Experts of a small language model: 288 GELU neurons an expert.
Below are experts of layer 2 (counted from 0) of a mixture-of-experts language model. Rows are named up (a neuron's input weights, with its number), down (a neuron's output weights, with its number) and show model dimensions 288-319. Each number is 128 + 32 x the weight over its row's rms, rounded and kept within 0 to 255. Numbers have three digits each.
Before each expert's rows: "comes before" lists some tokens at least twice as common just after its tokens as in all text; "mostly gets" lists some tokens that are sent to it at least half of the time. This comes from a sample of Wikipedia text that the model never trained on. Tokens count by the router's weight.

# expert 0
comes before: " the", " a", " to", " by", " his", " in"
mostly gets: " and", " in", " as", " was", " to", " on"
up0:083126120086160106091164146116185107126111141143144152117124133118124166110188174088091162169158
down0:171119127147146143175088087136101151107169133102112115131137153162119130152115118163177098109107
up1:111119124154115083087094167140157116125052114133060177075126110150190110103149141130104095180096
down1:105204132116120120123134075105163157107148143118088159116108226077093133114124158153110158091131
up2:077110131051074143175107126089129114137125110073148132163088107173104140146117134129169097106103
down2:128130103184159081095135087131159180136133118139118096141129125153135084107128104100117141124169
up3:134130019047177112109163158118136088112156183123151144189121159148147078127157106169103171082138
down3:117108155146205154133080081126120144137125046182085093164156137118108120156185197097140122120182
up4:139078122063110103085143087119154154106090159213126149219108104117106125104100156150141105152136
down4:162114125098113152143135208135040064099128133116151113163122118118177081091139131136147169077158
up5:139211142132115104185123116110136138179197177188133115195102166226142109128109099153147116150151
down5:197152118099167111085102196135161089152124045116138134099091092116149099138073159149116210121089
up6:099088146178163151129149080153147120120101064105193126119101146203151128083159115139129178129168
down6:124199147086152127106154155070111172140133186100125132125125107075128103182134085157152126121100
up7:114153154106136090108120095120124073119162155093108144124113145093142180083104099084121113093105
down7:108146141140071105178138159141132098108129116170173147140173139179166105111159146131131137135165
up8:136115114167137107169114073103129102094101135049072179163128139150082103091173164141087090149184
down8:122227162106147119128184116125167153166091142146102134139124092119119148132123056110181131097097
up9:089184137148138109107095085103113105123117146145181165116137136128110075174131188168113189081115
down9:157095126092193084136118236197100126087171087110143117146105160173139159122129131123129139129142
up10:164179174114146078088085122101071102229141112108152058178122150157145182111084140157078128142106
down10:135159211112219198084164130144097137206106129167139077093170119181160146111118070157151086106192
up11:133124106100111122137102135126121135097147129127123127124162174123142203148043165114197174101173
down11:134099096134123191103133107157135107147070144200119131104132131119135108132184168129055110137082
up12:107143157161169106127107144087075178126159149120182150113120098126110166103141160148111119136113
down12:137118118155080210141184121133175125102082133122078117109096141100126108167119102119174076175115

# expert 6
comes before: "201", "1", "0", "2", "200", "3"
mostly gets: " ", "–", "201", " $", "198", "   "
up0:103130114110093142139104140137111154095150063166081113079104110158076135132108115082129079143106
down0:192088119073111097075181124113153109091140152157156128178136144114131073132050169125119191162135
up1:065125119132082111101138111126151194191166175105138121111178143163134074080121111102135086131127
down1:127145203159131179148151132076100115141106081141107150117058107072102115131098158178118120129193
up2:152160107129117099118162131103093107115139085134138156108066126104157159102122084054152092181087
down2:076072120134121112142119154084118122114136168165125116150156108154048086122076147116106183130128
up3:054132142174174094165158150144127152138087155128169156155123137206125103120107105106096157153103
down3:071106164187098095097111128146117117143165145126105118109165103139129140131172140137130137078171
up4:194129145179094233150031139143201137117129151152142116146143174089080158116131103196139124128114
down4:141138115124159034152102079133134168133145150134115138171183123163135094110193103121099151106142
up5:139158150115170143116125141176150135115133205099118095101140091121137123194169161131095064122128
down5:049072129110104145127157114090140165146089128127119130149108141133153180119092126148081159126126
up6:118127086154147202065105162103069152152093134092194193085134088118154110110172123072165103152126
down6:154151145139115085152118105126065134115179148136129088126156181146099140136092106143140165122131
up7:102174122132135094119180130071133161142138131143193166068132070135112138084122108038126109136121
down7:081056127118117142145105094173117145204184196149099165079129124178165168207110134157127176128208
up8:187097135123132069184095117119114106099143100140107165128178186102135125154105128080159117153084
down8:097191164159100155073146072199184130129120108080129147132134107073127138147143113093147187134158
up9:125094162165116079115148122144171090097108165162084099111139112130161141099106123106096097069109
down9:112106117130124190159122071175125165156159125156109112145094152130134093138091102120172124139128
up10:089128104161140049148159095132132171092097105147177123069117137147140121107161161128160164125074
down10:133129097158144101159182155132146149081099141119141152111063162185131086116130116147164151202087
up11:097136149179181137113105158137108160097127066167080143078107091109076108146197117128143141123089
down11:092088113160120094146139155135114105126075184207086171049112170123145141114153144145128140138098
up12:116173116113120135093162113140116201111135163161100142092065103156092175122118092133122117178121
down12:143119151091065148101116131114140114129048144105153133143146133133111107128160195074115127129156

# expert 3
comes before: " of", ",", ".", " in", " and", "\n"
mostly gets: " States", " August", " March", " May", " April", " July"
up0:144115105146136137138057158109137097111097153092177163169147106155139131096117165102122109162095
down0:097138132140097128108123157160098133119186101139170122092124151104134119120111072144135117125134
up1:120068158084119099131097197123091122085112133150106147101130159126107113113122152144196187088149
down1:102160096175104119145153094083139093136152156132112106112160093159093112072155041073141154139093
up2:158147114124125138097108119173053092174132112099125139116130114084088139092077082092147100126130
down2:143076130115163098133107105168141109075087090175157140174135069105131110148142186204070177128132
up3:129162010116124125108149099141118087129146103127179103117138139035109119147189114102120141151112
down3:090052152139118146161140076069120121189050135114147112091170140106118089154123145132088160144084
up4:164112126124136160139140168158148109119155149121094105130124121179111165109130111147095172155209
down4:113121128088121120155145108096028126161075117156117187090117107093152153149098173111123114150106
up5:122104153133184192132144141157150168115109112133122171118097102171097086100139144159110111095138
down5:097210088132118098138154130125103163028145110128112173122107152176136123231097128106179168087046
up6:146238105086156108154153146127149160113062145113114118157166097124091097085093142145114118120164
down6:160057173124105235105131116126181103109112102129134172118152177119115157152112097199123173122131
up7:076124147138163228099119098146086112139214116135102103077117152144089162146082142173110111150141
down7:109141109091116183072149150148180019156073137067121148183098113155137125193098140096105129104124
up8:192160093057128092139154162115148078077156140112179164136153074137129177182083092097136106184152
down8:121137144139146152146111123126114104118097112153109120118073145152185116071175122121140132098149
up9:101124123065143103098163044151102088096167136113130162092182147127124094103130107109013138135132
down9:134117094080142153132156144155168109159053115137149157166151112172144184135101086102156187155099
up10:142136183146154080170168142108134128101107167093100117074117106114117147111155221103159135122098
down10:102126128087131162138097051045096094144197097143134097108195143141106125171151096140106129101127
up11:107145121106118181180165115158150062129212138108036071109101133118114081133145122127076106109163
down11:116107139167140110135206140072137167089129196126136223194116145136219067106107120115146191119141
up12:141129150127136087053109117164118120106062170111174126134052140100112179154097069059097164125111
down12:185044104125140178112149116120136113110155181136038120104096092144108109153172140133149079187151

# expert 2
comes before: " ", " The", " In", " \"", " He", " It"
mostly gets: ",", " |", ";", "-", ".", ":"
up0:096129173124125183147193112132144163120134140185118162094141135133099120124103097131188134134118
down0:147115112109085125138088078083120107097111118087147034145155108126116115168163192214140119138163
up1:087128102177148147131088111136153208150123081165079146159140136219148131125135157101089103085148
down1:179102109117137077147148142113036068136134171095147124059096170074102126180094134129148108171114
up2:123114132055141191112161135173150107123102129068125113134100111102114059142130130163142147078136
down2:144166124179154096136100114094101103128158112159147161113086115151156182151114147135144162137100
up3:100035114157122072111145121101154083148193156187133152090100197108121126122118128090123172125190
down3:136201152091081240167152090159137130117085107087159108126165067142147072111106128148136091161062
up4:110220090141130154150079107170110144140161037051120128111115186158071134129108103142147113186220
down4:114066180125143140102123156091152092153095196192139153144209064110143146160151079090120159095048
up5:125119088104121126133190057176117176135121167115155133158088207160130067080150187120115162144109
down5:147156146115106089160093176097147086097118132175127114120160111131123122141148072138128070132159
up6:138112132132077147148184158083170113052108104161088106102134076122072127148159070123118132097174
down6:105128129126138109089117145119092162159114148173127184113134189109168081117085240167126128157072
up7:109166183152125093116101118145094101141154088153185147138142081137210105118141115096129117153122
down7:177102097088141162122148093113187158146058166080139108075100110132111181098112133131119123158097
up8:061135177164119158102137157129130120094136063129148130087125158157149119135143146112122131130126
down8:157142088141131119163140145164097149123107156152111103117152122140102157137142076140157118170107
up9:155112169111106108136125130107092117126055167184114105158196168177136161175123088131147136098130
down9:123108063133125163144100129126133134104218069092123142114097067106111101084125177107135149094102
up10:146117119161087168132093155153149118110132114086118155092106103088154172072153117109066154132114
down10:099114104116194106151125094093169149164100107167145116144147185171112149157128150132139142143160
up11:084144162071094131089113139111082140129121081169093160073152148184125113134145193126100127106091
down11:166112122156155176192161080152156096131156172073134144173090124085155144088145098049154137155112
up12:114090132130098134123171138123163075064111143215134134145099110161128154079130093194170138163117
down12:170138120156136139118154088157125147099162141073162145085141167092081138154138095121076083145166

# expert 9
comes before: " |", "–", ".", ",", " |\n", ";"
mostly gets: "5", "6", "1", "2", "7", "3"
up0:125085134106132143118071135174174169060132126088107154136104155141086092082143084166101125162164
down0:125153162116102175124143127163146078145147140146141154121139085134162139087123104103117183125129
up1:063149139108176145121067072128150137113198062087142129137212140117110186129132178088154094175126
down1:124090120079088171104160146110087118150080171105134110114073089101109120120175129133094145190149
up2:195107170100113190108093143189084119093092113111097125102163127104158066141128097129146178135156
down2:105133145149135099126170153111189126130134160193161095173071124182137121107117137092142145121067
up3:124119106114138154147085092120124127135114108089112117118101126126162159125146138159109139155131
down3:106160152079155118103183130124143142152154127141137147161155130203128104135121141111086110105186
up4:075108153111143107108115101132089091120173159131081085141141065115100111103111165099095078161141
down4:187194097122164078141133117116083131164125142158177129117185118133169108128130130120161158112102
up5:098093150159117155167117150148125091119145115080164141166173139084166116126152187061146139176153
down5:194161117091146122102121127128129104139159185122135124140054118148139110160149092164096146093142
up6:152059148093136172128127158160163138161154140155100173103126180109153112109151129150083170136081
down6:110128112169150119152130112097169144200125108131133135089173116148100154100132086089107114147150
up7:180126129121146103130127178139121113115069163150106141105105155133122170157155062127138126211089
down7:117109169178155162136069070128126107142173143157130127121101188121082067087133155171096121043121
up8:136160066125123090135116181091136090086143105095101110158131119145183138178113136110088101143140
down8:128159182099187149148117122149063130154115109129114222110109133098141154124115114144126075122117
up9:145137125089113035066166122188173132088089088100098132105169170159109157123160097111145101210138
down9:068090171122060163173074107053094119091171167140157145147141048158122149146061156095110136089145
up10:166132053119183108164155100072137175105134151155099131112142109093101126115220179077116118136109
down10:096179069123127102154103154155157138168122121150143149152128141132077094122113114106159130105174
up11:095118114091141119165139117111175165084102119144177139120141142150084082113170187125178145163108
down11:146128148111114150049173215153164082190168149176096140144108165053108149092140144071111125101110
up12:124058093137115149121093153126167158139102140131143105099120158085106054164153168115177035166129
down12:135185137130128132127149179112101134109135118110125135127120108060088191105049082153120151095133

# expert 1
comes before: "-", "|", "==", "The", "===", " was"
mostly gets: " (", " \"", " |\n", "\n", ".\n\n", ")"
up0:057067173166114135148107077140109123125095145189158100090117132164164096187081113086084097082132
down0:153191095144071115102139132125107088163161126126128096112136092082106122132138149116163155142113
up1:128147107193139127153081123034149084131139118124116166080131168205145232122128152171140072168140
down1:138155158119101131116165101160124122089086121141140125121141112091135094117172117141123171138090
up2:088117116105119152116083079096123140140101143072129102087126092104081120128151095112133119153116
down2:128155140139086087126180143142056089128145105159145161110122188126149187094094086097128136135192
up3:143125102133049136109098168149099189140149154182109114150111170117118096116145091120114073153176
down3:094112145105200147101172127091183145058132142129132088089157107106130135119088197092107132127149
up4:158135123152109167072086103121144152164108130107162140098142069160096148083127161123161089113112
down4:116097114118107052124088181093098097099136063137133147154167162060149075168160123111071163137133
up5:161165168165125123099105099145087115104136108152124091107110140097152086119111085185110199123168
down5:127080109100139136179140176062154136147102113157105094180150149152097144094082160101164085109125
up6:072160132061155112205090111147111140144085136158150138125162143103153109155107111178133144146087
down6:162096102108115127080177078097154102119157144118115102184107085112132152130090158074150139099176
up7:138152147159171108116128112169141126111103158106154100124149090110111121047151162148177102205123
down7:084104148176136105124115162117056181108154152129125067161124124065057110180104155196129078123104
up8:211143182178062137153094062107129122090131126136114143080127107098137134151123070139199146145120
down8:086112106047096133103146147123101112120102135116140148138086134173118154127102116098081109130115
up9:098150160061154084115097163117167187130115132122128106097136121159111157126170092159113138152102
down9:138113107169122123141174085087096086157119110122118172124154162116123054163104117136094127087142
up10:096151131124151179116140103114164157110092121079141103176103095107199087113150121116160111123139
down10:141141113084124156083117105114081076160115079121111177133155107064096110144163163147161098142090
up11:133169140149137100126165079067132123076117110064124082200130121141138178117152068113117126146074
down11:093106083127153167137142198160091128176149164171118213088162146130150110177102131143131122118156
up12:132153150174099123099145172128148082085129161144086115189101116120157149138124120151102136117204
down12:148114050061150164111140116121102181193117094106128123162081080143119132081135164143189135139121